Below are experts of layer 5 (counted from 0) of a mixture-of-experts language model. Rows are named router (the router's row for the expert), gate (a neuron's input weights, with its number), up (a neuron's input weights, with its number), down (a neuron's output weights, with its number) and show model dimensions 0-191. Each number is 500 + 25 x the weight over its row's rms, rounded and kept within 0 to 999. Numbers have three digits each.
After each expert's rows: a language model's description of what the expert responds to; "comes after" lists some tokens at least twice as common just before its tokens as in all text. This comes from a sample of Wikipedia text that the model never trained on. Tokens count by the router's weight.

# expert 57
router:486482490500493484546521511468523502505465476466486505495451525525518523480494587481492507503499507483536494495520457521535494521506489496498512498488487527522514506482483496444489463488516571509483495484481543512487510487528503483533440470489522456530501475474518507487541502530500481540522494511500498498518490533528523533498497510492516511531502512448517515488465494529496478493432549451513507562472519520508485465462492477478548484512481483533464488525497471539467519506500480505521524476526474447487532479491497521471515484528485549528536522511496516506517514521531490494
gate1:463494518500445501484462521479537469507480463506511469489511477498519477479509517517490483514490522486528505534454468496496511509475479506523500539534484496480539508489481484463479520480529536518517502465479528505493445520494527461493465528526501460502465501492489493503510459515497514493502505527436471467490511549504575485508491516495507499512456490466503516520502502516503501445518520517505518486493532557476478469468504517448527530487490483510511479496508502516467466505514510504468531545498515498513519476540507546472519528527454529558548522454503494492545495517523538470
up1:521526494520538433512567504546519523473477521483491545497499484511494531487494422484494498467526464498478462511541545516504482519502547468498496507488492503523502529520500531530523526507499490507534484493508495527540516477525471495490484481507496551486483502470481510480493537518496501507492476500532516505481465502506456539479494523525491505505482487539500507470490478468490474513456497520490516520477505475487544546519480480537511506491534541508466510493499501480556526466503431495519479488507522512487479541499503438502478471497550467468495471547508502495473519509460480533
down1:478482507489462502493505493500516501527525481508464490502510522545527467531497533473462540470509515457497522530525510481530520436519503486497544493472497489516516479511553453533513514510503462482506530481462511502535502469551507492530502515533455465477465515502509516496520478527494549516520490470559478557525486484468519517517459501510533484516501479479548476497473528495468452478503484518518498457500526523522499508482477533525501495506546533510512511497495508488476493521459476518506558508503527516487524480486468468474459429504506491500526505533552502497492531490490484507
Description: Units after numbers
comes after: " ", "°", ".", " 0", "5", "00"

# expert 20
router:493491494500492503499517516501517504497505482487493502514499491504522484508527522463462516502509522469483497507518466524499524515510508487481543491510495508505489496526465485463455517494531539509532511510494508437497505445495507511524466494490548468518494482455525537468538512564533499522514490492510478511529513538517508546501489471509505485529440503427515498466516468537497468516452540484518495498463531513484469439465486504487515513522470515555491471527513508534484546499494439502517545493513515474506505507518528496519542502513496512430530527502536499459500503495500494557
gate0:529474503511516474474493493503493521531521499477519544492477485521574455473493483443491463527492474534481457519510540467519469478512498483464488492482556526469501509501476516501546510492516486456495523469509486507483477501518462464533481485497524482534517505528441456530526507468481467534468486518515510509476471536543542516501508514484482522531463492503514500500505464532484506512519529499481519462518493490524501473478469478492482465513512499499456475483497487450483493508492536522508486570499440460532535511489523509518519493475523510483537518536490476482507512484515531482
up0:508509503498495558509441506500492516503529494462491512509531478448454500513506496512523484500500519470501521484487528534520525490501516526504479523496485435511480501509514484524431488473498491529528497491546509531517513515518526519539469512530470510475522481484521505510532562488536548499481461458511529494533565506491509475558518465487497484498517505523510493518499510491487530478481459520518470553479497531496481497532501527474524524552483524498485524479500477481486504538461477460502497457488529501429455514486516495471457520508481497534478476476523490500505496518524498472
down0:484492522487459508494483514468494492492493468509461511478507498505517503470533478502508525505502557522503534466519496526537450513509454513494501495455493495527528509502538523517487494475522474525511501517487484512475514526535474566510485486489420470489482516478483510509520516457502493529530477520465487500503511497508485516506532551503528507505522486504469489493462484514552488520498461454527516538511464507480506546484533496472557518539512525515490506497488506501479504452520534464542505490462531493443532508504524466464440532504552531544495503528509479531509480522504512504
Description: Capitals in acronyms
comes after: " (", "\n", " \"", " U", " C", "R"

# expert 17
router:428477507511484492508506532469508474487489469472493495516481518502524466453500503436475520542520559469489531491560503505494523467526501464488514489474459539508520518502486491482469525497540536482516483538468500522507488460507559487537483501496524487513546476463504534490517518515497470513510484496516485511511525565526493520499467505561502504525503493449528514489497485499476491536474497498528480514466537515509483515445495515486535480507476515556498474528520478534500520528481500503524552478511461468486521470516485491493508507519483512501491508518481514485536526519530454515
gate2:476491487473487521527499487460501494493494510486473457483502442540518523539515493495496473540527496513551519481534480502529475471491501473547513507499533511531487483488494479513470517487511503460502527469504515546527501528568487460542483477479522498506461446560491515457483520514505527502497528518466531487482476491498534531520523549537510498494459511455508480476525545491519507465499504481500509495484483521508472488435510511504529515515461534552483494448496496507504522511507442505519509539503468481498505463509519488478553517485500488482487526520490490444496471501512486496
up2:472524536541480512507544538515546472453477485487531532485491500514459470494537511523485506486492494495497478494467474504491515492533513543458453508492514496548500531527486507509542489484494529560510455487477512520469480472466538498518476505518454495500527543483536538509540484496482491526484500501488485489544496505509502503514513487511516453541456463490504489500469478484477520541516558499503501472511459477468495507526562517483469493499508514480533513524521516538461478462474498495454489526508477524512489504501501512511489478499468489460490508517503519538498582486515512532
down2:502486520491487496480513485479439530480476528505485531560486516533520515527521484518474522497494527504451523497467547492531484484538514515495535528493468508477532500447504466516505565472499498472516491497522505515539491453499552501528485529509458520506505497459533563538502535486496503556480517490473472475508514545535500515528452519518496496506490498505515478494487504472470505539458505530505544493492453519515512520483497505522539521502515487453478498508485484495496490529507534481479512519476518491452463518525505467502521542518486492484509518550516525517493552460504516526
Description: List separators
comes after: "\n", ")", "\"", "F", "W", "–0"

# expert 11
router:448462501453510484514525528466505502448504482494492469510467530530517477494527523498510573526507518465487516482518466503514521465503481482468523474488489510529502499507467477473478474494498557519514514552485520467528489491526534465480456500475519481491544495496513517495527517526528483522502498503529516498497511517517497501490494487528503494560469464449505503464517448500468477518452510471521455513472513542469456459497491544508517475491495503520486506510504430550488509480477495531488506447536509513516534507491541472496532481496478511495507483502508518463508514512477452504
gate0:522486513479512499540497497530479526493496491476487459482478498515501551529490489521506546511472458471482503525520515511510510489468507534507488459523530509531511480466473522482504534507504505495513499511510482481422497502545516491536496504489488517543472494534459512534491501511467509512515474485509500520528479488544450517491539490508519504485480477467511465528476505505495527515534452495490554527489550500499529541445508517540487505508504494503537491451540500497502503492481479505492514500540505456480501513495548506479501431514555472561489507479533467504502543478541452489
up0:493494521487543504529467480525506499478513512511479495501473498515510528527468473509506504508476430478465488494502525522504534471463508507518537491519547495545488514503477508496475512506481513516512523505522534467476521483576527496484492563500512507519443512530469454514495524511476547525497559470522487491484512499526467508501510537536541497489523473474517426548514485489512507533521465480499528515491526463508523509484509522496496519487479472492510504482499514492480502454481494552508541489500513490497510521480495484443503445531518507549538489515552475473514519495499464518
down0:488469518500489490503523520506493466493503505537492491491506512526524485467453487502500507524456495525488472512465534501509480486505524487487522533465496472504501516486511510526513511533490488523492508475527501507475506504468475532455520524511505525540495489486468504508524514539489491512515464522519497505479528534462494431546514528534586565496474497490481496492487491460473543476526522516492502470501470476485508480494492510532520514438477518543496505483490523504552499442516549480438439528507524497520496521514462502536540518499497470522502490487568499505488484483526485530
Description: Numbers and years
comes after: " |", ",", ".", " (", ":", "N"

# expert 7
router:482483486508459462541545515497514517470483481473470505528465514491498483491543492530500498511489493495521549480500475524533535465496477469484514483516458479540495508495472471514501468468510500505542533535511513508502509505525483489503494469468523475507487485483523546499524492519521476519542508455503493507506505517519544497448473493489491493503467503491552549471461490533488515541415511489513502508508508479442481514456476529489491511519520569507504525495485481547459521481476523537492542491533500489553507474472492474497493484492455523471541507510529511499495521543494493518
gate2:511483500496478471483529517488536503492514507475514543508472506478526531549490490493487465512488481488539540469530492498496478472507481481475512481492530468509480479470544459511503491507496493503497494558489489525478521526527523502518496486513508464507461495513537521463480508460477458459492505463489506513512486508528503514500501490484494524514471511532512498478512532474521507506458517549492541506510523490469438520517450510438505500462518473530464547492511582522519529474509504515471519459559519495496520450514492489491445541505459532496515526505513472514541543508510491505
up2:484521510501498528507486463483477493487482460502536499475484508478461490477520497482481529471521533511447478506471491505472500487492491532524492498555475503501481505536479568461485495481533489486512523477505470499513512487459492495486484550446486540510554522501506485514493464520536541517525527534499488478465501460525503494494484486512496489516484459474462516528474465499443482511528505438522490517487459493530546480463496491545473475512477510473520432487470450528523502507499464504532513501490479527508517532527528491515559476536517482487491524499497535495513468493509526497
down2:523517517451491453485513506497486511526482485551488426480515507517534512479534522521505527509512486463481541514461497490551492554513529477546525501499483483503483475518478496498514504525501529521545505488488508524540511498492511509516510514526538501500490513454531539535529523508494534492487478538520473476480526497464542463498489510491524500451499516516549532498483450512517488496488494511514471477492510492488505457511558493490463507462542487499538529546484489474508523502493524473485447501486508474483472541542446493491532466488485464468478459534516505500514513492458508508
Description: Mid-word syllables
comes after: "s", "f", " in", "n", " In", " ex"

# expert 62
router:475475486521494494499494511490512483461505464474467495516501518525506496494513507456453527488517530464508515451516463500503498500513496486500536482500504503491493501535453485459467513501515580519511542520500498453501475472500517498488436504492536477508522452484504540480522521549498485534531491503548488486504500554497492514466498482489507474518466479450523532462494496529474441508461523518528485506463546511496502464479500501492500531503496512546480495516492506544491523476510462522509579476522523488537496482521538489499511486500479543454505515498512521466482519501510497552
gate2:451482572504517449473493474519512505477544481494410486462520480494464511473506515511528507500472472506484488531506475461499511509530450492506482467476526523458485495502493482521493528490515515525519501473519511472500499522496507519523501523497483553513501482491503508492527497471484483465476502474460518487525534526505534432499526465501553495491515528447530514446516507471465452478528526474484489490516500503519472453490532506489500511499478512533514508507511519498523531513486438519461511497515545521499513502509481478523509489521474484558507529537502472504522503479531525488
up2:429518500491497462459488508498536539495490508470473472470515475523501467464507504516506503544433509490483494511489470453506499506494469518504461487506518516491520445496487504536506513486477515551479506462527548463481500527491544503510482529488453525503503535489496467459505474496491468481466482455435539471521486502476540491512482491504522495511535527478529481466508509484479453515546491453489515485518516483508486484468533494485519514488510519546503533503537481497537531530464474494477491495532500516505500479472454507499505505479451494544514494511518503522534501470526537518
down2:471511496482475542483531499509488480515559537498498494457516490486483469500539431493496487505451451508451501470512539504490493489494502552509508499504555490435518517557487492516513488489537542474511518497477483499487496502499455501493523442483472488488547500519480516481474504532491514486493510507492516495481511520444480494521510523516520496507449524463486507493534519522480522503497489532516510489523485509452463494479582485504461485512488493514470542482490545462473487518513493518483524519483492482511502476484507495474508475499535499491521524490542477501485491433465517538
Description: Acronym capital letters
comes after: "S", "A", "I", "N", " (", "E"

# expert 1
router:436489502471475511528508490503505495475489489490501474495462495530490486483553534512496504505524505482474506447513446517530512468531488502459519499504480550510506504533499465484452466452510491503535527490483529521498489428525535482477455474462521490503511460495527506507513515516498453514513502441525471529535490524511492530507463482515521473512481492477494515480477504512484461497479497482507485500476518504452467479485510506473498507516482529543470507510503498492504567508468467510518503432506503512496501479457486501486540466571453507456540488535490493499506508503484501505
gate2:510499496529486499486493486523495492485479487465498538487465477493496486462496446491585540486547463488522514519520503470466506471506461467506524458539491501450531497508497463483479479493508469485507500552543501462511469536495543519510509458474499460492499483507515483490489492537491532530470466473500458545491498539527500479521469511480510548525497540474527499495516472475517473550495508501500486519485493485517503518497523471491490465445478490503483459477506550512454487520503452490480459483500515467488497488485459509494477486508501518541490541508471489543523489462508477501
up2:532477483500515429491511499507519518515490492492470502461521524515512522500474471486512527501484534513471528501519531490543494550525512475456481473510530534490504500495487490495517526496512443480489505495479521492484487516532463491482470528535524502484512546500511475517475495514518530469510482476496485473472500456512484456524544546479506480482499514527486496475540505526495458505471493492523517532504449487490484463509532554517490493479491479505490495555464457500525437521480462514480474475551492472493492522454475454457471521505534478473508524485495513481471478535504479562
down2:495490529500466502489500484494458522488493471443501491558506521537486476523532505511525474493489487531516445524487489435480483483517498511487520508523513477512459503515500455516511525506503498522495490499477548546504539483532501482511467549490504487497502526507517550486520517492507551524485492465473487522510514525517529485528499492485510529461518496524482489506471530511494470535469493489532538468513421499498517481523515500484494465547496469512456501556524502477537493505463518484472484483524527553496504489488461515516511546512463467482516523511510491477435493531539496530
Description: Latin-style prefix pieces
comes after: " ", " re", "-", "==", "D", " a"

# expert 59
router:493499469479481513518508519465512554500472519458481478494488495514525506483522570470472518502505518489472508532507484507529533498498506486488505498482492528517501514500487462493478516450506516518528537514478503519495500485528498504561488481452504455517556479482521511518536499525516446522516473494545487514525525516505514533490498473523514475545517471470484509478483502501495487490441502511523479485481526505442476451452475502484504466504471516543469491523457476524474527484465453505496503501520539461534525462529519508506525483483471530490519495533515496477538504533443447494
gate0:480456514460464478466503475535459481495499497467443476503490514503523532442510472456498482451517514497490509501516525497505500503501503537466501501487505499556475509495474492506532511490563512505483489500509499505509427539473495513532466523470482485488502511472478495489509484500518492557516489521490483532505486496524535498505570471545564481543505515497467491498536475467486522464495498529461495556538497472509523525504501494509476507506520553529506554504457513539475472522475481495489499528471490520506498498486522501486478503522498510490458467485444505502525510496484471484
up0:501489445502496538561474504554545501473500502509507508496503477464464498539528473503485497505461474472489530514521479488539475497513515455496493499499514542478501539518554489464517463471463522534506505494545556543513485516512485483524508511496514482491524503505479502508507492521543526483517502533433465493468503512513535465503470496491490538547520512536508501460518445524532526480498481578484498512512472502500518497517496469501463520511501487488500487518540494490509519486478488488488488474512499508493521511468506479467509502501447540468454501481567537508493492499503470519
down0:495504522490526479512470496513490486537517482463515489532505500525526534497510490469482507473500538540469478527535501459480486532481505493511513500480480503497487500543510503526473475524501531469514507544481504503518471499416496490506527474505512469509456495474458465508506485512482486455470521506477501488595499517513537500550494512495507495518514468528500432468513513467486490506480529515508534487488530486546568468522488480468457522480471498503500522488486492467500523511498513504560481503489501511491537528513500521499515471522494542477552534488489497531532499517515440504
Description: Varied word pieces
comes after: "re", "li", "ri", "r", "lu", "gre"

# expert 52
router:477449488451487473543497528487508577461497468455485470494477534549501462482546539498506538528524499499486531466522485487552530499549471487484504466495512518499498535510494462508461497499511528530505512521507518494519464496508550517531481482493503462524509474473487530477518496539533514517522507466535520501516484538504511524485497476501550463524495505485509519515481519542472504505456544467486493541480520510476471489493477526479491498501489496547507482512502444495463509496477510504510486489513516485504514450479513513436481482477507526500496539520518536507495537479487467506
gate0:491515478496498446492506483520510517520533509522537471502483525518492456523512524491435489512500493518449477480496484494516516495490556551507512494501472484515484515494508481509428528526483483536532504531519526512478494463481509480495527440513478520482475484488510483489500486497521499515532523467475474524510469446472505516491523522528519452479481554495546526566511500509523475501493508494473489517543519491508481494511467518492496474493522520494449489504511488519497527466455525522475503522486508465504487428473516494508495491491452525547507474531499490495470482478507438452
up0:534468529510503496513486487493514446533482473456512517484530470488512521513509469523567483530500498502484522543484512472482533479528471458464491496494533488480510497489498526557533456503495547478510515484480472476529501525492498513473514508524516504483503527515507538526530516485495468484461492515483541464496561539491497485483483489523522524468489462506455456461510486544488514509465476499501483500443478525516528515463517518510500497526503500496479531488467503488528506542513471467537505465460508528478492510502515466474517466531490519475504457483548525533547495520503549504
down0:502509481513474473531497503504467482559472477490494531478482489516516507498477528494531503521516528474505467509486501459465504476473478496435497485497520491499580508539478520474550494474519503474526502502503473500540460519543470488510522475524494511484515453501508468511548487497478547531506495532493536487527566522505523484475540454503513526507524479493491503487511483495491477505477487494537543481467517471499516485512507511503510530466511464476524525481492521505533494533494480521519527482541495512495512513498508486470508475441502513488542549522471582519488522501508456534
Description: Common adjective and verb stems
comes after: " ", " a", " f", " re", " was", " pro"

# expert 48
router:466475499493496490515524521472515524471471478477480473520462546525533506488515524458486526510507522483492517481513466519500524496508507483492508479478466506505479529523477457466483467488519544537504524507486514499515499487524543497508470480475546474503532482475510539487536516522511479516506455469517497518511533582520528527492488473522490493542477459420518531477480476508468470506445517488517459515480527495486480479480518536501512456501475504548479504500477488541480509467489481534522527477545502497526510436507521501503534486531476531491512504515499506486517537510488450521
gate4:465517492484503508510519454478510496519469474443505491524457534483555513486534536491492507535471506476474501463489491504482508504512522479509516501514500544486519513509503494515492469503498467498513513502545519516475499455483504519534523529487518465510491504512527497482545493525493543515453510482564497480479512485484509494563531473506491509536479485465536479508488447513489490514500529498492536461456466486510474538505536489526540480478581507506510502514539516495479505504474493527540476482536525524499489467539528510481539533466483513523504525539468493500552528481532489462
up4:527518493487523489503542520494505529471529471503533473481509512511494465508482497539462520510488486479484469478531495510512524494524527521493493489498491473478487499503534503524491467487481466493484438473489512458518530520536482525506534482518442475542449504523517439499500476520467508462494492524482504522492477471477494504497476481500482468453488487541485452513463496494494483492500479476495527462482450454476488521543487463478534488536538493444526490501519514490508526502499471477502513434529491488490523467488549513483535489524496486529540509471480514472529477559461527476
down4:495558501526474556494451491492522505531548518513501525461494496426501576572477455510521503535500494514499471528544494525520523502492490525497499510523569500518500461461528493490519528468488483498532473472489463514481468526477525535463496477529512508534466532502507498490489513484477530475480526534498501505476519492484499516511479485505435499491457508545507494493472513492505512525499518543482494502514469484478465451500498509521471490521481481487498497453489525513501525513455493502485508546491472466508464536499508521509512509470515494494496514488455458518522506521496498481
Description: Capital-letter word starts
comes after: " |", ";", " the", "-", ",", " of"

# expert 49
router:456488515480511463513525526467526539482479464475462481510451529499512459526517513504510530514503508462508532470506476547524539501549512499518497472491500521508494515528505488459477531487502509523540525510489513488496518488519514504545477471447521475538531479483497518519510522535510488510496475485513462493523518536507503520524449468499522513534471495479504532451475485518501437506451513472527481494507534531486477473497496538498483512516495529505482441505507443546498541494452493522492510482529453502491509465512531488490475506514505538475517472547504516456502503493492443490
gate4:470521549502567466508499504481521512522489502513490506521483509514520540503515502506480510530519479500508499566468494517463486548483531463504507492497543496554505487474490494499482522514532500455543535495495501514499512454511517516491511491509506452513509470492502490517505529500512553468491526508504471510561507488530481541519496475487501533494564491513435503471469495495557464528508524468525475489517514524500477471481519503489526488475481500489509447501506420483484537500522501481471521472552457496515494448466530503518500469513491517500464508522500538512541494488506515497
up4:469528508526537509514501530490549525524509529519468545532477510503533599481499486511497520543495490485538492504477457515480491537493513459508454510505557488493527484481488493513513509489548480503520518504467481504497488467509523520475530475517506460518499484499513439526491516508528518519509497515497467517540507470506471554507494491524506550488518481493447445479506495513528468477515503495496477480491474516513484520458497515507540454483450472479510470483522440489518514531506525476476478475522523495502486455503492487551524474533499497494519502521505453514513461503493505500
down4:519550474483548465473451499479529503511469494514519485530479487509466504469484492463509512491559476538470513497484527514487436495505519505464501513537517534470499507501498514483537529513476542507487499489508522500525497503503436497478507493486502494486516477480523505508492431519498494484447493502478503503460484488490477455517515552513490493477485482479449466440505524518531480474508507460503523480532508542520483539536538467469478492514510524483475481515529555521506503469504487484498532515479498477549487499487527550526496475475517517507501490503509509439504478557490492474
Description: Syllables after w/f
comes after: " W", " f", " F", " w", " K", "w"

# expert 13
router:488459497484515494508525526465508516475470477471454479537459538523519457477531532469486524499509509470487504492500459513519529504504510475479500476467464522506477546510479475463461480478511535521525522524490512496526492480511539485516474469474537476528530497466518541483531513537515485528526452473526490521511527562512524530475472476520499494531476465454514520473490478509461463519446510476528468527482532508490451479479504545482520481504498510539470503510480469546477525491493478535523524469535492507504509455500510495476518478521481520489513506518511524480523527511493451518
gate1:468454511515475462534494548475502517481482516494490508494463446494516496506494510475476520493459499500519507496497548498529509464525519483506564540463496538519481523491472546501484490516485507475508503486480474511469524500477522470547509506495489503489531508454497501531545540533523481500457478493493483488500447507475470515503512564513471513523501535520463537476485472482527493509483489495530476498467502529545469473489503493499475479489460492508472495497561496490490497512505501489461492514499476509487538489446523505440482538519472498513486487481519482487518448582495533490
up1:496529516479506490534498555473517514554526498510501471505480472532529520465475520514482512486499471505460518518467551509509518489488480495544512527465553498492483494487482538515472487503472461457464478540500482509464524508487551509512530527506484479517463534494473521500526515489494485442435474515501504507476466485490499512516473521534528510497501523502525510469541427501514502471496483476515498544499499519491471500492473496521468501489476491560467489504540510518491518530512499485491522495461501506494563502492493479429496517490504484514555502505528481512499482543462543499
down1:502507460507494549490511506514529481544495529529493487493488482488521495488523486547462536472530506493489482475521502516491491520486530493509461519571477522530494526490530497475508488452481515499531505500479488522491475493473522552432535545485510515482471481478516523493482540508493483529481529464479464522444522441484476490457528491488516476480523552507495463513495507522512503477531523512504533516510496534544489503515516508503491524501462535503520496517535503470517534541542445524475473544503500536484488488516466449451488485527504501483475511504478480499506449502498476503
Description: Capitalized name starts
comes after: " |", "-", ",", ":", " of", "."

# expert 40
router:497476532482493491535498498509489535478446475467494513546459521502507488457510514501494505508524518469465527489518464493541516472499476474481499487489452484503502545514491467478474455479486508515521508499495532450519462484526528510493492512486547475516533484465516547503528521512533486531504486473516464520498480523504505528491501474491534475518451503473556507493455483497451443503458532473537496523492514479464460494496509527495512502520522536512469512502492437522472514502470515517490524441509484525499510496501504500474491496519500518427531494494542520451523519501465467494
gate2:508482515476511529464480457526513481519507538516459503532477492514505473486499490541486512515526517479527565488474507501495516495488495494488507519470458484526477509487480457506511550499493508501493467499503490475534471482492484489480532475458491484543476502431472502490533450491518465492494506456517476513480491464507453455499531525535531488506478493507524508462470485471455512470460507474430499527474553504463479512547480487548514497487483524513519518501476500460501441508506520542474488493511502474524499497521489487483471518489535519461563483521518491520494485481468508499
up2:514517483482543515503478460469508514519480541514539511509537490536473519517519504453547505504528553484485483529517531547512517474478523573472506479496488499486479489528573513494486516504510467511495482471530480538508466514514521448480513458526526546513506468534482483548478522501520508495506488517515502480501496483501493503473528494505478502506457496473501505510519485490446511504469504493539524514481466511533481484504473462489530516520494495519545494526489499467503491439559480494494510444495552485532501450539445522477515485490504501510512512520492497482467533488508488506
down2:482530499498499519509506502534503517495507467478486501447545506504537503528463491486505497440481445481492490515480532508518482536531499473543507521502521481520463500495487491489498516527472493548505504509500482465468483513492530532495508461497475446493520543457495471495505479464487519465488466514533490501504526490513528512520477475519469486506516462466463448521477474467515522499505490531495470557530495462510475536555502460518509508486496531483476451498521533505531533484449541483522489492505485509494438511481495478491518540436479477528492493481529477483538496510530536507
Description: Place-name pieces
comes after: " E", " S", " T", " P", " M", " D"

# expert 4
router:454504491522475477521505520479532518491496464493492511510453526486498495485497552492481501564520545447449501479523492499550522466508499443488526461478492524522529529515485453506469495496530541483498501541484510501511506514524486469561477479505488483541520484493493536519496505520489457543518495465518511519510518538541516517507494483552548478529466496487526501476495484506501494503494527499500502489498571544490470512470488493494537512549467505498507520548486484505490521524476462525503561462502471520482537489513509495502525489521489497508498497523474496503559539505508483511
gate2:509453517529503487513505517546503467458496503517483472539503531449484506517448493496539503510492542481515512480513482512525512465495527538500513509490459487498512505535472463531526507486486521529538480480482522528496516494486496437480512465499523502527493529484520470536479494515511535485488488531510506492494439523492501509506471469467430465526441492537510492493473498517496532499543482546459528506505505487468508512552527507515509521460510505495511499514474476490501477528558455459515459523521492531488491510498510485493480450522504527483476454519470545509534534503509524506
up2:471487491501546543494511454503506521482483531465523487490520498518535526493494481520450503515516463514465460504497544481530494546507443517499466450520492530495450513523517507514475469497543503475466512534495506504495495532514520518512501501513493491505521490535498558470465519502535544523527502449456464512546528479504473488510470486498491511498471486527487559509497479492522483476495479487502490476477531528502448498480505504477475530545495490503452523486561498526516484474502526507528518517451520501516489478506499510496470543503486508507545564502537523498459488510475518479
down2:523450465491472465520491480499466537521479518516509518512509494561464481518476520514499472515518506502482502505504501457487502468493483561469510453519536490518545456504469507548531523483463496531523492567477498495510504508552442535511460485495486466468508493487537522504508460480509521506479509499499496500509489521527478488488481499482542494483507517471510510469528526463494523547462508528528510450518434533515486514513513534470513495543517528477522493483473504437468499479518520512513468484486451470505513499471507504492500531502521480555513476496484503516515498483465503493
Description: Table cell separators
comes after: " 0", " ", " 1", ")", " —", "%"

# expert 14
router:482501474529479499516523518471510527489486501472492499539469503491537516503525512486481523506492509458496525451497499476518507520528505485517536479485467546510505506554494478461483487456507551540527504528499517475504429486529514507518471440456575471520527464489535522471510511530514496522527487497504456562511520496519542499489499501517502492502501449495516536492479477529500476493487506469493474483482506536507460522481470492497508470526493503511452491517482500523502505512489495520478501502513528510558542481514488491447537485536477512448522518535529562520475503490503501486
gate0:475509481521486515505546504502496533488478475507510519500499484507477488500513566519521545492496519491476513494523477488486537500492460525499503475473493500522458490484518525489447505506513459488474495429517520517489463539544464473499488516504515497506488511531454510488529552525505470478490489507445528472501492467499500480442517473436528508486519479516496510482520499494494457485503459460490497498476478453507499507514526488498474497528512479481528531528494480522505512488547468464486515446453478506506458475504511457462477514524496536507467498481460438477515549471507496463
up0:511491518489459524510504529499474478516505544523499498534457523512521496498507460503491506493511510522533480494532515521544506502511506501494478606502514490512517535536454437524539496508503528512511523483476471504449497449493504501478508480453500510468531459499525500514490493478470453488498507528520499508485488497498487491500503492532491492484500536505529506492477508499484511555483500501504524501470536546505500485510484460480535528501485494482467482455530497520494526503446506514450441558524512512511543482514471513503477499519522461494532525528547448482484449518490522518
down0:509482518507472501493491490502488499482449505476492483509509462530497531480500528500525469516479526531482506485482512555500527478488514495486496504506484476567491494499537507485512462512515466505509530434536508558497515485502481478476479495534489487481548512476511532483519504525491494512485498497567523501493476474526510450493521551501539506535538486532531478485510481502474461532527502472534525487546504495533477447487439525473483556506545459495511465476465480490492511519501560494503483540539507506494500465459514488528473500486472499519476537464502476494511528496504529491
Description: Word-initial f/p consonants
comes after: "-", " the", " a", " of", " and", " \""

# expert 58
router:522482504496515478503509527472515488445502495492500508488487489507492472464516504503498535527527523487507477501495486514506511483504489474472491497513485533526498528515495488470488490504531535552518497541488525477533471496504510477493469490501548499503493460434496534478507499526512474508518506523554513491495538545541490521507486474510517512541501503468548532477512435504444471498410534489485473530477530506497479443480466499468515515538481487508494482499490447561481546492456499527495490453542528492488530470509528490501512485485515531497482520543477506494511483532493486543
gate1:462452479479491503491529500485465501464455503494476528524496500467472465493482507483482508507453482501480468567505566542474471517498492508485548496484496486514499490532490499500502509521517509509488476529555561490500509501477485452539546495507487514516528508446505518493512471474496490543465471505505515500496501468496541512501456460520456493462510488484519505536469499497495467473527495500493514501537479485515488502484461485521540460476480477517494505489501493557503506508495484526569485509509505474483505437487458505540504508467481455481495461504529537519517498495537474475
up1:478497504497490505497525506453479501523521467502472538530507470516485449500497511490495504502462522517485467547497530525481492514496475501497528492478514473477513485520545470471466511508486537505453482501503549496492507525473481483514542519492494506556531506453508501497520438472486487570497497495487529464496495526492530490505505503515508525473510453501522508510489496491473495507500492462482524498512470490489468447538467493524553431492475473500529524484497452491517538477491502468550510492495557470472524481494468536528491501477478475553513471510538509507533480542544495492
down1:480481467474529525513432553473511460482514508530492557500482441504527503486501490536469516491483483506532494492500554540488545519517468475599513513509487492506465477525473508499542525485533501487509512454461498487502504517493470446449535516511485511501479489504499515472514456488530517485523504497475440507506482486499486480495514515487527551510472514462461469528500493518500524521487511466510491503484522501506488496520511476531516522503470487517491504503553528478503496488528521454515521459488527490506496517476465519506516523486478506454493468487534497505487507504544501545
Description: Year digits
comes after: " 19", " 18", "20", " (19", "–", "."